config = dict(
    n_layer=13,
    d_model=256,
    n_experts=32,
    experts_per_token=4,
    d_expert=112,
    d_shared_expert=128,
    activation='silu',
    moe_layers=[1, 2, 3, 4, 5, 6, 7, 8, 9, 10, 11, 12],
    router_score='sigmoid',
    normalize_top_k=True,
    routed_scale=1.0,
    balance_loss=0.000969,
    balance_bias=True,
    init_std_router=0.0228,
    lr_router=0.00416,
    vocab_size=8192,
    norm='layernorm',
    norm_eps=1e-05,
    tie_embeddings=False,
    optimizer='soap_variant',
    lr=0.00611,
    beta1=0.95,
    beta2=0.99,
    batch_tokens=131072,
    seq_len=256,
    train_tokens=458800000,
    steps=3501,
    dataset='wikipedia_en',
)
Below are experts of layer 6 (counted from 0) of a mixture-of-experts language model. Rows are named up (a neuron's input weights, with its number) and show model dimensions 0-127. Each number is 128 + 32 x the weight over its row's rms, rounded and kept within 0 to 255. Numbers have three digits each.
Before each expert's rows: "gets" lists some tokens that make up at least twice as much of what it gets as of all text. This comes from a sample of Wikipedia text that the model never trained on. Tokens count by the router's weight.

# expert 12
gets: ",", " and", "),", " or", ";", "re"
up0:102111116108151131115142148062137172132204113099077186148139139125099155118151162138132110156146158049120122119108136175144109158090143144109076142140135104184110114155097160163122155106153138148093125124157113149139130092149104090127123135129135104054123065147109143126110064175102135137092117130169081122112153163073124063111177172105148105128098058116157083147129146129180159086145
up1:094140130180087133154121128140092147147199200205149134142142131098132093134075140162080120099132147117170129096089118106137108144116151123090108167124102102132150147163160177119157140146124088183084121046163159134182097128139093109130118114125185094147168113211128091128112115141133115123133108101124156084150166085162142072093188078158168182157089115109121098118066146139059166152076
up2:139146165154097063134137193147063088104162139169106128099110108167131111083161119066128106109126106099148153162140125170150121149121183168108086110173117096148100146141067103162097104110139110155125146147107133106219118152140210130078104121099192108135071085130184154161155084093150147070133128100129122115119134129094170052137165162135135141104135185021137071136108161197133095155174

# expert 23
gets: "s", " is", " which", " are", " that", " was"
up0:154158129160134121154120119113142075166102163116114106067103130121086127117170107140121160172161136097124128057150089155114140136095168090127146146123119107178180147153142128174170144046096180127070178126132113115134083154128181103100160138077132116136158082164082128133131141095077133149078190128146119082125118136176162111072099093092148171179153117137151138111200137137183137152133
up1:118120071147109176125144109124126166163098107124136170172148089130139032078106129186159139181109075111108169120100091094110144111176181154206143175099112111175103128088127127142120082128209167133152160145158129076128091130161156130117077164113112142099082069126096156117119074103085194104110150151114094149097100101073086148153144126166110154154157128109185110169121098121120161150143
up2:150176089163191127132157144115134093120151069136106070095100153110131039138203136162109134121110134136119141163121133107096123070093118071095054127140104150150132079147111118152163120164134167155145143174125170120057120128150122173044129132136123140167202125115175092084172172162137077133128104127126065139115109138137112130112151186151119146161164069127150179098175133142134082124088

# expert 8
gets: "-", "|", " was", "==", " \"", " In"
up0:148116088114142170144145157174140152156127139106104110153154114106066099082139142109160103173110143141158099103115142206107118057188170098120098088110165099074077124109159178109118081134168125153121129125075063167154112210121184147077123167068174156121140108130142100136124120094111111145166201147123163136100130133124098091144127122103133099098109137160209040059160144180116085133119
up1:149163084178147163136145115145156115152129144110059157131160127105125102143180185146116093113105145170101181104123136080085139134114096070199079135085129098139126157085157155145145158106141117092051073104101139111170192100170084125115113154134164064119096087129147159143166164145121138150123140126135108117079134118132149169137125143138094139121084077215160099163130106134165084104089
up2:102192140165194079122116092170098141137157121118198132068111077131157146146142042105140067140151126152097136154099116162138156185109134127089056050065099156136154107163124128156151154104147152159107172118161117077095164125179163124133132117123149080141132108093209128128143136147170099070119115100186128206108081083158097130110117149098147109088138130099039190175131113110098138206129

# expert 15
gets: "2", "0", "5", "3", "4", "1"
up0:121150085109087107091100142169121084117116166120117105059092168142154106173131159165134098157108085158121139159135177128153175101142133103148102139150139139142090141136087101089118168114155131154140176156150145088073101124126096101151181115131168130111154106143154153113128110187128166132168119164135101130169097089024126177122126138186181116121150124135165159090140107167058120102122
up1:049111087143118151135255147131125113114145137134126123137152150159066143078175123140113128149146122140108095185152114111088115122158101137074109155152068121113098068158118114122156159113175069191109124104088108080182154152125145043113068107166112142169131148111128106190081083086167156132168108132121156108134124145093189188089140130062106128113148133122136119132142168140176125110176
up2:127117111156126152184121153118089124096140129151148103151140208101157146093108211103137158114134108156079119128109144188107160113116135089135182075095177091083116119085138191182177153174182108136143111103193146130161145150125159192164167162040134147181160120075165116145114149096126121162105066150117184108083067101154099099115102131158148143097169150186138171109140126154122132077119

# expert 9
gets: " ", " an", " a", " her", " all", " re"
up0:105140161138120111134081137131141053059027098171171119129205168142172082160179119132117160135200145166125134084084149165143074126132112103160140180120150087127113120102133096136127144150146112090085131149163105070117089109190100115142161176148097071070091138169178122142165142193165103128147146162136104125143141108071199101100097143155120138127173136088179126109116170089132089183131
up1:100158113100185134192189128107115088106144187148135118185153086102090115114202113108164074114112097154112137235122113103153139110139171141151111156111136138143102117123129117097098120118111091181053133117224142158047091081112121154122160131087184077026130130158111175132120067081112119081098123083089104128081131145123163132129090138128142117111132105094159070143159102170100150111114
up2:109128117174157178085169133125101113148134098161166178129112159051133122139126047176091137139104157168197222106163157083106176182093104100136123099130152120068152163150092155128112144163115101098111083156074158140126133162079105156179169169137176105159172116134074136129116103133149131100180093147151110122115112117099138064124074178147132081148161156162163109102130058137145039098158

# expert 20
gets: "\n", ".", ",", " that", ").", "=="
up0:145146143144142138130130100116065088111028091183141136091187144122096080112124057139108088104126066186157137069107093181122175116105183121064135155076110105143129153115099142050082114141128120126130063115108166097140162160112137152135138184129129121097149090117120101141101127186087153155141158166094127141148086166144165110058079170094086142171176155082188145082132148130137156168114
up1:070082118137092094146110104162093081201141170123151158150098110076153187140149132032106174117153092169133098128096141138114162141151096087137196175172098149128148130110108092144164188103053063136131094140121111149125124146137100153117142145123118097172072123112169091103122122145138079081120112077151124129101110130120140130112145105199129149139083150116179100140199127078113143125135
up2:130091089088083118141145124158158139189134143174109164110124155134139191126150143088106083131167094172144159128112132139109145149138155139114112143140180164098163125141117157155125096138089102070166159108128185175141161036113108089037093161109107170134109080127132129112145177169098171126142152143123097083136078146085127138124111131118071137115070083161168106133148149105173154191090

# expert 22
gets: "2", "\n", "d", "ci", "in", "or"
up0:124089130153196114151134114136106127091176093119087169139121119139113107122142125136161081162200110149101121176106130189169072137194119135156051168167151158087087155117177193135110158156174096157086189125169089119158077097133102142147094157031102176139097086143123164096094148104102136139119122144160148148112150136159106109130048128141138140105107125139129085121116084134123144127125
up1:116128046163149138148124115150143069181166179128116058132167151171107119089159116125128101120140152117101142132171168137134126135135175120148138139140113128102080128136161201093168118150072106137173065202126106181075099196128140063135137134107123088136092139182094085068156123155123131084152132104065134098139166115116137111147142141153159148094173091083073199178099106134174103163125
up2:095135133143157114156121109179119104132115079167155100133146154155085119169092164030107160143129102187171133128162137150120152174188171112134157127134152102176216153123103187124122071113100101155105108052175120113177144108142092165119155143115151165145145111170181179105099158116129156089099114072104161157103043119157151150110186105148084164123133110090150165174127089142100118106143

# expert 2
gets: ":", " on", " of", " in", "°", "′"
up0:099131122143083184110136056127138050087189149079079101111128128144187115122095176137107130106079151115116130121128138065097112182168101126074138090130196165114137125111078081132145143165121151148168138137137112136128136191106162099115105139076150159172118124131136120121125114138090094108109166093134160130069155144073103100083136107164138180134124135136121140089076105085137198089092
up1:081206110116139056071143104088130194117126108162129114122096046166135109084147122113126153149078135131127156125124113166177136141125188111142137149197132096145117135106124106169096126133100108069160131164117108162107107154142161089143095145167136151094152094101136113167123096120124153151152150106132086132096121194116111107055158097104094119077163124078140163147113140189108162151167
up2:127057105158109057109166091101128137068111115150170100095138104123062112129109086148191096173089150133157150124104069157175115138146113197104110086172121136110119135177213068174111105171157119115124139119134046128188126160173125093147095095112101113165117112076144191136104102121131179106128127110159146170119142089163122091108133116145140109131175122123156138128210118105136146101050

# expert 31
gets: " |", "\n", ":", "---|---|---|---|", " by", ";"
up0:155114107121141164178149117094158127178136105103095149161076178106112119190164094123110111079085087194128099156095170173127153142122065085132158121113071118082170116162128112127091136116083164081098155172112184084092138115158112114079132113091137161140121122168083122125094132071123067150131092065138067126154162122171180194094135159141121127204138165129120096107107099165119192159071
up1:124101128166162098118130149146152157129149149156157126107176162144121152157156126064132087158142107098136113121061149142152084129179116097114133159118173153104162120119056126134090172126115136118148154105166155110105195087097148099161077173100104125103102084113073167137082173119174129095103144089147122111088059141131150155133136107140140095188132103150117121085075099133091118087124
up2:165107088120167129158118136176090139092116119074100166104111128102129128119131110110100044055089136115113088100199058111075098104137109159119119148132145129131152102078111137122132069201101127101131110088122143127126164129044089103222149057129149106172129191092098127147140148093162086160128129089091157172120144106100101170142141149021110147082121151162197126104127098092136083194119

# expert 27
gets: " the", " of", " in", " a", " for", " to"
up0:060113114148157113143113154119110100124169133181117118158038114174169155105109131125123145082104175206073114119120133071078062106135077120128148119132176103139135159106148142094118091114112103149131121134111101127219130131142140164127143102143087168186158076160155102067117123128107110075179141077115133109153152086171152141162126118124079148127137152110158103129144073121104152142152
up1:152094164127169155145115157112178122144171144184109103119123132152165080139151084056106169208068113120115115104110079159155148087107111122121106130070114138253118149145146069090178133144136094117117077131167133122192106117137160170185081121080153170097150098139165074122108136104083082159108129083149089180128095155128163180144132130101106102086101071133121122124092143109065135077094
up2:139158153102190111114100138183145107109120091142092223129122160086146111180173160121161238106144102111131114116115119121118146146169135108125066120155134103049119065105159142113093125077118116148133173078145133128146098184068171154123119090152152136143133055167136126126066120145106139113072147166141126159129106104195167127195161100058105129111086171127089120142101094135150141116170

# expert 11
gets: "s", " he", "es", " He", " it", "ers"
up0:105143202129108177104120125116143132102165124186118152126139158124184169111167145077167114141158117102149122138128147117112115134137090105065107115098168083136116126147173099122084107150121095057115140149134164094158145149160131194113112169142145097161153126112150098121157068171113044178101123102138105106135176144141150117120161140137049122136119119157142101150174045121092110122137
up1:085105120140124110138138081131075131088133141128203119076146115154167046087082158116091178133151121098159134131093146101100119096149144159157115103104123081179153160112107142138049112114148163100125116075083129149115100155131096171142154164128069123148151132106127105206114141116110124149099068105113132144126101156131078134172153134145078131149145092068120168089147098092124140182204
up2:122134150096118089147104132179085121089181152107125176213117125149120156116063178120054123103147167186109122153104126154131133084110185185161096119148135128181150166107015113147127132148159111124070163145155141149166123152187118172104155122060120114174146119092167122167108112098128135154103169090097148152111192127141122092115133075144062115160159166141080073107190168138169148080149

# expert 3
gets: " to", " would", " can", "–", " will", " not"
up0:180131144136155132191104090124152105139140068118075121108164100157156092098183128125140114106091110195154101114093139130118129121120128161118143156160113166113160129122113163115105124096178139148124158058123175131112013102110129135130165065099130158112144131138123128122113162181105146111187054125114134135123108156196132065129135100078149098081122108151128128095093135100107123175165
up1:157138164088178060153096103148128141120105137125115086137103112103128178047122052130103155159148140096143104080098112140120098099111236153109102111122111148194149118138092159073121144063163149183104103079111167113160082122129093224109210109105133096186172068139142108100088134140150111121137131121144132174137113123161113077108146133093155095136111121089138148097087148096124052145133
up2:103171094152179050164079162121115140148158155169054141148105181151132072105120111116156105186156179116093083106153155122104134123081108071169125096117112156121205088100131146180127115200074074103149159160117122126154111124070187107121115175125118115141138116147104161155043091121090114134105098148074103140111125128101159141111099134132105109064122151015114144124115117185084127081090

# expert 7
gets: "1", "9", "0", "2", "8", "3"
up0:127069081152070101117088102146102103141201147161145073133140140152106167117110107112088119100185126136142151143085138105166193158154127104104129134109156131147159176152097079149144120135210115114092085100095118118099103147137141198187120117138127130129127093064157072166082135114106153123088109130138123157175145095114114137117066103110113136179104096069130073164132102156118090124077
up1:089199118140084087100124146145097154123115122166202108080193154142153092119137024162093128111109125133143108101097117134161082125142151164129138101155113138115138135115158112092156050100119124145098103170116104136147155138145060123136154116120137128095160095085147116111149135111099142121071135148110155153190131065135138139060140107096128089138178212068149174023104187121146145105154
up2:205158119112139159070167159172140140137102190164081135182119140124115126141078180097097132139175121119165141099157108146153117046105128185127117071168126196143126146121083127071140104140148104147116122141154179168138110122146066099157135164090151113036168114112098148213170109150102107147110116133135089090095100122138125105150112140112150117192115077140135119133163152112162114123135

# expert 14
gets: "\n", " (", "–", "/", " =", " \""
up0:134117159222148148109128073152170105119125164133108185145137142164146148101116179142145098169117163100087147054103158100150116137115140141163086144144085172126097138091152064127122203121153163157205069125125076077089117120129198127159089150160188142113179159179051126162090132162137128086160124095100098146048137095144170111100087115125140099118106150112113110147114117135162142139148
up1:095151197163113149149151129132156167136162163197181096167182129141155118142120108107161133121111111085099095129117101088109128201126127155147098107189077192163169151134114099136161141114186123134179141116119111100120139123191166078168106147136078128129164156099090073136119137164078120142112099140090097086119113103183143155128144125096108174140179119118090088103167136072151127159166
up2:161100112102198098129165098122133116088156076115088097119117176055123150130106149138147142144107112184092150112090134176158169126151112093123125118117122139141176049132142155106175144209115099146068141142111142148128124115155194115134130066125188154166157131145123135129098116082178161126122162094169091170142134092195106153121075200125147099102122142164095108106088135149107139160137

# expert 6
gets: " the", "'", " The", " of", ".", ":"
up0:171109088154130141140135141148125124090073152142138148169133187073113143103110149096113072160138092092094135154111203140090092182128090047123153094081111078174110146139147075171095141159091110108171165141086139110168114120146123144120139011076084141158068144151125116165070118087132150151118110141150154123140185175147144116163101093115118112092105140156155159128132117164192120122086
up1:152095158097125101132154140126130099122135148141134100143171115138090106129131146124114146116246170159145096043140138114143092110160168118138121126163131101139083067099149117146157052132124111128088145144154146141133140140200102115092131203140080149156151097066132119127108118174144128168145119118129155146128146140114068130072122056182136188085111106106128132152099089121094180117129
up2:157104149111113144107112135156117074131172135164125134153106079151143133136121112111086214103173111186117157117161136104129121093141195192134126106158117075152110155116128137191121159085128120094145161164132097130120166071159062169085147057151185132165164094136154213133075093088075127164110075175116106162081165107092111172123153119161110113136063167146187160195134124131102156136099

# expert 10
gets: ")", " |", "\"", "%", ";", "it"
up0:133127120123062123175144130136076131061117173117119100099161142114164129118111105185127123153157098147153110132045155048115203102091100069133143167138157122110139133118106116170076162146124151195136109132117179161137090123153170128109125073099157095133119108127166139133093138203163100124174144132158115078082136173140128188117078166151106106125107169153144178146153123116198132120142
up1:102111048204159156107144150134146137108184140141108192109147167124179121112142142127136085138160088076123139116128098087125113131122151130095098161119139122153152159143186096117209162190155176182132144150145076064147118131108147129119104143132157112094135125160150082077153170143103090136139169172122141153115102177087108121107113113149140126144136111171121107135119125170128142092114
up2:072162161236140118098108101128100113111125145140120193130193085083121107168172087082169140151122093147164117117093078124084131163118139127117159103152131132106142076146129143105183094135174083095105167165167156106058206159136163105139194112082136080134105128079021151116139124159155136107102187155089077151087115090077134145174071146122131140175109171091080094151134091145160125141109

# expert 24
gets: "s", "0", "d", "t", "th", "c"
up0:140078098174153086070118132107131057121136163142102068105150072110148112148124155114161129207143122141107140135097181126111145198168145105122111142123109100066157101138180114162121132099060092101130149131134132118104123163092128113144074142130128127136104147093116147074089104134095099090126150151115108069166124190175159075118137122106167114101145143132108116076111190167120158167153
up1:124106150098098190162162119183141149203099093114121152113129119115095147102106192112185085119092140145160136131080159181089116169066117107107114158079063129131172150046152093106142167177122119138147129144108142121150108186121040142092159147095158059092141090167106147096130076148107098131121146158118158085140089160083175127088108123130145136162134110116117133186095093125123103111112
up2:147104154150090105148132153134091103207164141104096155131141100094143133122121128129136102108056145104133115086117134069105125176195116168089113151163114153148076086141141117139175152123115141134097131091116148108122094105144133088105078184111157137142150047109130182147114144167157112143167065139146078065133154135160138095143079130098156098146167146147140148088111123139107098123129

# expert 29
gets: "–", "ch", "-", "en", "ut", "in"
up0:087118049167149138090099084118116193128128114101177113153088094088136111134110148182085126135112099134157095082144155097132122102122134147121033112159117101127188136112148189100178088088153143139135140136140135169126161133120164069117122125146157157083195158104090121151151132139123147079093082098074171156112108103164178205154100181176147126147137157141157158154168132137155104094138
up1:137144090140135154114096101116126127183088173106185110156121107158125164158102107099105133143107109197172101148121156086122088056129142090131149128140089142115102151124135159132125150116096122113126128131102064136098106122163111115101069128160112099107094093151164169099100129173126136148099142151063151074132118180123137100072098202046116173088147131059138160104079090200075153196088
up2:100178146130116167094078112157122202135127113139114156180094124125080152087101151136055083121161133142118151140103139085115138077089123097146139129161135127122067122085091081128114155163108140072145203160070082128130152118104158120140134103124119051157131073130105117082078110143133196118098191101136112140099118141099167127089150130096136092106121128066100098161100134143130095183093

# expert 28
gets: "ed", "ing", "d", "th", " up", " used"
up0:101150130091148075094106146120083134082098142080106156156084181078128069163111165115148147167127153105099155121107130133186116120108152093149157087041171152111126099127106159116122158163135156127088186146134166174125109112146113165087076119125099088162122130170134126133121196177164117106167158129155054089188192152092105094043159091193190105088127145119093146140147079196144116139076
up1:128130120115167096134186105144129060146138115145080100113104157052127063115182110115139076074120139115194131139097139118110099190148175079117123139210147134105168143139135091160073120112105116113110164152112154113108177111085164124118086181119095123144133089099095091136154115117164160131106156170117077067152156124140081141103165128107112118144234168129135163194117099101151085115096
up2:135160096117113104199149151139155158094137140148145174147057162133188131121052137159058141148143158159141132100100082085171060064101116175131138127161138126135132132173080142171088176114091099127165168166164181129166135155188101145114124136107172094160148153097115068184169159116119100153112110193105156099117146071141159142144152122126116107092114144152144100163141157118106191151189

# expert 21
gets: " |", "|", ";", "-", ":", ")"
up0:092125089111120099148173086061155054150165092138139112138073185136084143148124127140126157147119098211126161123131130136152124129136144156076153180123161125084119112136111181154078124127103104126134130145117086118111182145194093114134180158096148188141166146102172142132104172148103143146115153127107114105161111153144138094102137167090121161093086120132091057102161122126150168160117
up1:132166158076132113136086109082116129188147140111095125106112177208159084130111120118173154121111078110152118107127122090055113146150164122083146096208072096097132107138110100123151141142069113104064069136097161160054145108084140103121158091096130119157114126098115164099124138095127173145083121119092130147128135163059135123097109155132080082133137127240152079142175071145144112145154
up2:128106104114097153147169158145118148136113065114096144139105190147162143088099115110087157155132129081117106132062104145130136137106099088149072171117220134147113141200087114085125084131078175124122167149080155125114149144164144055232106132133112096164092123124112145095188138081137128112129139130072133111192111126103116108120126113103135134187123130157144094146163094111152118198084

# expert 17
gets: " ", " —", " c", " −", " +", " $"
up0:088209098130138109187106113049149102135156127123104113168106128128194115148149120118124172136121142149097068114067133143130132145150098164159132118140165121162183112085110132164120106117131118070111092147148070102127192144154122096165166146084136082195150107135139121128150110151177094097091157144051178170169091101112131140165163120096089077093156120108107163167173151123108063138152
up1:165107082124100133120098151131180077137145173101113110160088100165161133160135086163139123155119069100189124130146101095097130156098035133036131162160128154111101143122082142144175070124199093101131146133124137111121168180185129099128130092164089086097065120127143068107155162089158116150094138098195116104145151123116107071113077163097094075125073178182136163142201121107126154082124
up2:111122152112186085145096141116116141120129131159166143130163126199142066153120093184097135123104120128083115124099138182156171117121105134164106138185146071085149105115157138172140079137074126053137043129133195112125142137118129182153179164171132145146153154045138118157117101144163138177133148102119137103125187134132158171123091148141098130134099158114176069128107103137109176045153